Experts of a small language model: 1 pick a token, 5129 steps.
Below are experts of layer 9 (counted from 0) of a mixture-of-experts language model. Rows are named router (the router's row for the expert), gate (a neuron's input weights, with its number), up (a neuron's input weights, with its number) and show model dimensions 128-255. Each number is 128 + 32 x the weight over its row's rms, rounded and kept within 0 to 255. Numbers have three digits each.
Before each expert's rows: "comes after" lists some tokens at least twice as common just before its tokens as in all text. This comes from a sample of Wikipedia text that the model never trained on. Tokens count by the router's weight.

# expert 0
comes after: "\n", "-", "\n\n", "- •", "- M", "- N"
router:170207155175149103125116179153080090098121121141134092072120078141143157141179110116154126160181063168133148172117153111168051123194164106139137080195129150117131188119102103111141139070100077125143147096098114128075127120144092089181117083143115137151121181165137130112134108133116112101128110110155138109133118161104144111110176135085120157115059133199091158178141124110171102125195
gate2:128137097117123071101146137168105164103085116080163175078138123096152066130086152148150133104100109162100129124077139138129094114133124176085163119173138093092125125164113156111114153126186157185138172118105109194130170132056175130128096110142162090181103132089122158128088144093166113105159137129205152110137099166064170123149147070095132086104085127159136146153100123101079075152148
up2:096138128077113142125103109163103131153108122066141124133137095103168159119115194118077160115147104129098136078121141145141186084122147145146051105180127162120119109122101073088089171082156102101153085095069101172127114124106140095068107089083111108114142110112148142113104085068180152172166160133121098136150130122132149087169144149135148142149128117128170130128144136117090141159120
gate3:146154100152101143124152173057101094101142163129108100189117125118092099109131148151150115115131172190103148113125119146053167172088067107200157181156116186124106124088121126097165098128159105087130075159097122103136103106146176120140145138110139118172146109135137092129098144111163167084130117110120146081086084201117112092204132084109159181124178110163091124174107186082107094096124
up3:132183110139121123153104138112146106153126109141122120147120118116175132138122157086096111139126137176099148160140162151116093147089092173138089131188134125135151159104191144089142132063090114111114133110090077169156121135143165113151187135130121131160158046185163089147055199195137156088106154149144114130109084139160125076096099131140159140118121165114148139139157050069153178137171
gate4:154090114145127176125065137156132146069065141080127130129136125151091055178132162124158137155084137159155117151118187105100104109173093106146110111120097130103088137118125101142107154094133053168102141063179099138109099132114079112150129181124162170162125117156108181164113120145107172087107197157121116122109136149083126164111151117124081129125091113137154149110038115086158130163087
up4:097128135110141088095077139153135151103106069119154107139168101183101057134132114082177142126091105158178119132142154138083110190095106099113177137141077113107122104079076093068127121119125163178144109076138107120132107137168098109167133151150111152090146124140091084170130158130191113126137113160128132134086101106135137149097128149111229169157123127102138110136138118106160135138116
gate5:136192165124144130118140093107133152125164093112145106049087141152149180179176137127168134173106084134070122173167112126095077131160121093107119136126145150089128138155129133122141130120106113107106139078189122143087147137154122134157069110144172147129160154091118109120154134077140093105125168162053048080186166140061059110144181110110129131084130087202086119138138100157087085174085
up5:081098173178100146120095145096191105127139145151078157070148142086130158136156228128148136109129143111138151197126100109123129127157175102134127055078158115171178093154146142151086140143160110130158100063171107078106180150162145130105173050103098140136076141133109091152137131214165094108132124129076104177124118169114107127152117174144161059121158137135114137075106089146095064110089
gate6:167095133130124105098072133128160110104128113162085077102175107065137127092121139097080159101173140128101119218120164081171125123174156190154076145142159140037120121128150097088079133148122117092179151153144031124090129174119181094101175077174089154189136142096095085178066179098158095112108107145129095164082155093090078164170105109152171120116103162149112142153130099139151154117096
up6:105184119167116117134166152080149155139140128088159115087083132162088127116102160093128113130160108132136100120145042111156109105108107121130158131135188135136172133112089101129101126146134077171140143165204137164176109096112105172120132169143173178111067158127116165138176114127079149136122115176100147114149091192180127151120134176157125131098185128159181054116112078102096130133134
gate7:102071137123210208127081149143126132132154070126110158128110098118118109125156185170139071089171138078120089154122140084104124059157148142154140127145151112141110101158171101074136187126099135104154096117110087162078112076133074127137106184143137090131130128183107082138082163127189126079188088137200132158134147114189171106193127117171142137138154136123116101143099100100116103141162
up7:145108134090071089114132143174078167123111143079114145101116133122180093079113117169085154157158068172189118063091086117100141108121126113117136105155078152138123124122112188144058144081173124115108131133074134121181092091175144116140119182132179159134095153124123118135143117103140163213158159197113061167143175165155136143125143130086096128133103095097098126101134132084134088108116

# expert 13
comes after: "1", "2", " ", ".", "–", ","
router:106127163152136151136130137095120107136124156166071093056112102153181127159136107141183153185156121128116080155056147112140113139162154120182135121156102159129098130164125087088111119153116095158096131127090096107149085123136147070189155100146150116186063177181095160168114148122152114132159183105139115083143067151069192087117165174101089104118105166169119169169141095114178170161146
gate2:080162138163117122164090246075089083110161169162156136102120139127072093136128122118113142130125135125095114163103107067153132102123085130134108139147115105110069102123087104148134139119099148161079123129085141102111157129149164145062112120140188141164082131189151099173145086122126154128101139156158123182133086110073104141086156130171160143126115123100171223140145156160128129106095
up2:101114155141132149156126212120112120127124105114153155075122130126116086196141139129136172118163124102083120157136128127123109122103078137139097125139130077119125084097144144107089135088109128109113049158108191067118179128109137215063142121156125100122068135085083116139126108145123078133062168226135130142159095087086103138138178138169134122111144178103164138122137137122111157114122
gate3:111089151127060098153107145142173124120131152156119139109110114085125179159141132145174118106099160103170103170132145154132117134139138104076139144141175129061183100157175167093150129146085149167165109127142142096103125098110032114170070173175129121163136149145219113135037189166143140108131099155071120131132095111105194104146195152097122080096106118150183099141135123178137092125138
up3:115129188068088097173111106116152115105124140141169133110168117126138093173114082159097083138068098139176093131168151132132106144194184086101131163117112114148136107091145046144154146158162106079119175062144150116185125105119141115135126122188101156112161082108159149135140160169084156081122108141110126154101108156083082102150159099081145069134139139202052108167120132155109149114126
gate4:105152114151150178097100178122119152126059184092176134121131130142115150099130145182124146090186106066133136129177125148161134135175154147139127152134021103171132148129166115126160172147106157157137141129184114094108158144067185155131145079078105116117147102164089110162091101118134191128139203153131156162142120181157145126071114095093129177129127089116168086169204136149162123143136
up4:120158115194168092200187198097166160142098099090120093123122091111130050121111133117129125134102064109115081090133149138146104172109148084116138095174110113177076128175140161128103150156136114164155144175100170176164103116142137134081069170122085149097110055127141136111103171133165129101093116120106138119168132109163098161148149160137198129130152110178113166118118144107100160117100
gate5:188198123192094177127166150067138098083113152173102163075152138096169124138084182094127153146183115149167110159123142102099123138136134151131152120098181158143084128116168143078127108115106135162146150160063110095113153132139150098148145196165108118069088191170124085139121141126168148102137137102128170127047132093070134104151111126168137071127108133134135156146112076135063150088183
up5:138150117130165168121140133115176135146107118072113073148156086141114142096149131114149123100160147165115141102146137155114141190168103112183106090096096120104128118088094152093116205136147148132133185118111133103121119065123113130151106180072135121121119124123089190098152101079115136087080119155142177153162159120167136213144110126087128086154176147163105124176138169108183143137164
gate6:168137147147081104125127144099131096144084159116081132118173128103200133052117112044121125205176163158122134094148084137166132130140143111190073154136122179092120103127075190141183128113098134060134165107159162099071124154192072117131136107164105103108140130099108116078162132077107093145131159118125134166107136148148083098117155166083127183141162169133071101119121055186176144192155
up6:130134118148118108168092065075132108137163146189122140067167142124169141142125129112129168189138219154106175133118190123130140110125125123122162146171106099135084129175128111120140115100106072171084159092101176118166105084208115093168140125165127159087143144140077114079142088053107112174144159147167184073103142074133081122112154141143095154142079089210094107144097121130134173180049
gate7:116094102130169123094135192168182084184149145137123161097110128101128107149129141127097081086119108101155140076129170151132122126173148109160065169140095144151213081090109099107092117141173152131126130188091102156130140135169096163158178166186139104144176110178101126136117143179127133133145111138079113127120137159104174086139097155114177129131119139091144112112172121103174157127106
up7:096089064093085146170125170105153094141149152085073104118078071117126129137125157141064093151031113163126108093120127159117101084156098107142113128145124180109094104114102121138098143083179093184133159141113080136136132103176098128147197123107122158173209083157128117114107113105150146124140137079111050130160111160120096129100081146155160129081119114154142113152180112122209144138070

# expert 10
comes after: "0", "3", "1", "6", "4", "5"
router:113137181163136144083164194085146110134100129131077115042138109159163141141129083119148158182159083131124116134080159103125118133190127098169139084165127170126149145170129070085084137120070116139154145086099118113078109126179117108193117140144172127149093139174101131168128125063130155110111148112092139129127070184082180073103145148090097121075077138195065141141155099130138127181132
gate2:161140163125107109158107143120132101153156143199112150129219098116161112062104145136106137163166063178137107122128153119158117127118107120240149143162172110102134108138181116139130138080117213157105134104085112135119120136188177114165088166150126115096138149121103172140170136126167153091101105152117171082122128152075150077125161145119144132162173104132147128103145093100139136192133
up2:091096134171097128078139156240096133130172145107118111119057081143101084207118143105167148098094171122128169127126116077139144143077124164155125050132085135106170084097105139113099094148131146202162118151107144103077160176155164107086134134136172124117100153108128097118119084116173159112135085113129150128120162082162094092135152189102149131070075101133134180081089147156089109114108
gate3:118181177147146095064166190112106148144138162194130152121120122069114172085180150104093137156127108072141128152142089144056151092054182172150112166174059105204090100103119146141123212138122122084135087098122079182184154110145118159153109158115111145099138136114125132128120143095121106130133119141149090106050191120147138144143140089132180149171155113108088193144145114159131085145156
up3:130112161130177136149159145110139167138112103098125119138136082127119159124110188121080080134166111102113141160158147142175144080060064155157069031159162109166067078124128156133142137177075167093151102137121129130138147101128182125155119118135138148063107105129143106124099059087131112116072102138121118109085089141111160101212150132161100135132163112131147175181097110139195173135140
gate4:074142111172111134073125144132127174136205133104146141113125154097135018124097131091087068165159079081092131170132195041130097091171107085139175105116151137105172112082120165160063131118097173080107121101101116103174095150213112142105166120126133118198168124114085130132135157131152122168096149082155119141132121101073147132154089083089144124132189171127055112149150139118133215098117
up4:093086168142164117172120106179101163152191100151152191160122147098176097095140136158116070097172134128125162179114141089124097107135084106135099154140181153144100133111081096079128117086183151046140121086115132113148094098199154145074111105116104096136132107147071151127181089101108126120152131079127133220156138110080181161184162103109156115173149129132039132131113131163071167152137
gate5:143081163190153076118090205122102111119108119183093100158107147191064116093113076090157110114136137169139104147112078082159101157116160129106109185099103111129153129147158118144132119114110115121137097144138104052110148138154102089117162145125188041120113181170138106112138138126083125213086139130148121162105104217110151101081135140135110135153179160096163139092151094096114197156146
up5:169120159160136124119114125119121113141184178141165155152145190138130077022140126076123092122086149119168134157122068082115115126087121093129095166123154101090110115144130096181109119114086133078092074124095081061105108134157113130124104164134102119069104133136160061176114119147135103096121099159138170098198166157106156179108112112145191174179108000112178133138141179161163151138089
gate6:127161142153150119097158089155098162054137162030131159076092161215098148089183129202125109105169172228144119123126062161124161109167190112128118176107145102088090111130114093135104099122115133130192111088137124111178137108148124135162172157162136125136166087088128136133173122108101143089180181125124117141135155183118113104098149168154057155125160135141134125149153125143140167089173
up6:111117141180190090124161149163108191106093121138142139150142123139081104138146154133134087134095124146181113123101113104138115104099095116166163093173127078127091165123143120138119134132087116179114161145084059054106140121116090206115139144149137114120172134095146083168124162146129129134088171175128131049131160137132109135121132185111091089145159103094120137144125132134183106151116
gate7:089103137119083119122204136104115135184110070130158079057136141173147180126157162081094110171123107119145086120120135130088091099124184143141099108175142085140183125110115122139066098115134167072093134152147073069128086140080078101119102148112146134145120080125113128141157138149161087124142090189141202159164075142144101111086153110148136100083125107195170134128135148155081131143213
up7:144188150104075175116113141148143139142099126178136161145117141166124133181053108189186127153203092097120119113154150156126146105140150112115120127141097124122110105154080186124161140160141087064145172119149150161137136130119069089100124197075174151161173159199116101145171182098125112172090130158094091145174116120132180099110174130135100174149110235159109095154170106083139157154152

# expert 8
comes after: " |", ".", ")", " |  |", "==", "==="
router:119109143114127090097124169119048081091086133166090113126127123165172130192174087127142161158152116176123090120122181112147131097148154159151152052179145156107144151145142084100079120071097088131097084107102135098093091128127157106194167120114143117130053194159071174128079116048127109122119203054120120121107102174092136117127175179116075149149103136147091162150160083105144136136150
gate2:145186094115118153191167130155126121087173097140155114121137113132079119116148143130139106176087200136152132157111113134143145090125114185124158062122121075136101142144109121145123062120123130117142156133105118185092077163141134105120110112091075174104113134073166144160086107125146153070152094126144170069105086129135121091085091123161142198120064090162145110127075101073149142073132
up2:138050117149160097065128093149150156115186134112082118129142114115176115130117109125102112121161068096104137145201100116082122177125088061073099155155129164170144101153128114071147175185145110147133138106164162125165136150129144159113106114139155153110103086159132117076169164113146117144135135120078168173192177103135138095132144149107113064153198154109092173111111154153082150179138
gate3:163165130163075131156106070116122138131139074182116146118102111128184117131156094119066098118147112175094129125093193144129117150121091106160144131177127090181154107133128081089115087211126045167112110103103139067135150167137127138116077177154132156136108096200066149148113110139094150148092123144112171127087133096101085118114182093150120181120035101105108092080171176124111113129171
up3:149193138117127130160133110123138109089155097151099096095116148200135147089141109141114148078136149188130143088089165133147138124082097147093151150185141136161142145140075089127147095178083135154140145102123166114155139101130124153035119119091083170115147123181135190062087130141061104173117163128147177095105104153080136149097166079123170189140085141096120124090141188117129152118144
gate4:149161126155160141117129101161130111144141094141134182116142128180093140121161128113143082132168072150143063117063137161114137102088175130116142176148137187132125078121042099160147134165158103088133175114114160203109118144188123122128197187122099110130170181151049106115088126146130116147116104161097092135204141135083087116207139111137159088083189147089092156161132123112117158092086
up4:140093175115126201159089160167177116157097062116161112135138114122167123112108110077082153133076172059126114141133080113138147127170072153124120112114181138103148122129136141122138111095064129149139094139164059113176160123131135094125064116117137129137057119154202140110179118138149172161128106143167074112116119109216152146089159163127102158154065083214172140127137130132151138164111
gate5:103124171067127083123188143140075086143098140092079184137118167106141107130112199166136142106152096139103123091105090113110138150076117125188145079124140187119131143130136112054117101142164110123118120153109101160153127101085153063122121163124155136170101170145166086139183146137161161161121096119128117086093184126112089101124196172103138120127094132115121100096196122153094187150173
up5:109108121098124119116142144170150107151095114095143189107130170156136126096143195181127134058169107193132122096099067102112128135043084126174151134101119200102127118123113144073100127117203104144110139126102094150127124128125128065105097105135148140163149152142203056102187149147162151151129087174127112132102183127131080099119162157126168102156137097102166103110169091134129191100207
gate6:095132134209073066155094136093106168092079112096131165137107121132133128138154141141070186152094113063077056096174145137133140127131091153189150190105130112135129152188137096130089160136105145143053079136086172152107077112127122150124144146129125097145107112167129158084172117088138138094123126138094113146151189116120142157134121105149074142168117139058141129177126097053166126163101
up6:105114158207050116173116077194119219099125106097204158103075198200126116092113132078105185120103117124099119126167182105145094109076123119133132124111098109116162117164115110137080208160077125158092140128117100109171143124083138177119098150160140127115100109106128164161149147083153135102092115127100110157108156179111122149147096176107110166164112115109127127145116158127194067154109
gate7:125130153136148133080053160182168080094143102150144091130090150154173111097134120121121157125099122092082106138140148113134072150179096155138146154151123081105130121059147085123181097196159102080131084083147146188114148124182163133119114106194124074142129170108100134128088174150113084108109139111158146134109137134083078145087168129165125173185089079096166118173153195124154107132173
up7:136115122116138135123142135158160166173084094113114105144139114123082129125054139112141138138167108151091153127110103161154111105121177097115090157118102127098094070183116139155143152082093134137110145135139123063081127114143167151130163144070153087116073133056141147172179092183143122163171132110114133094132142118162229106143137130093165176115140133149136087105124084076110156171096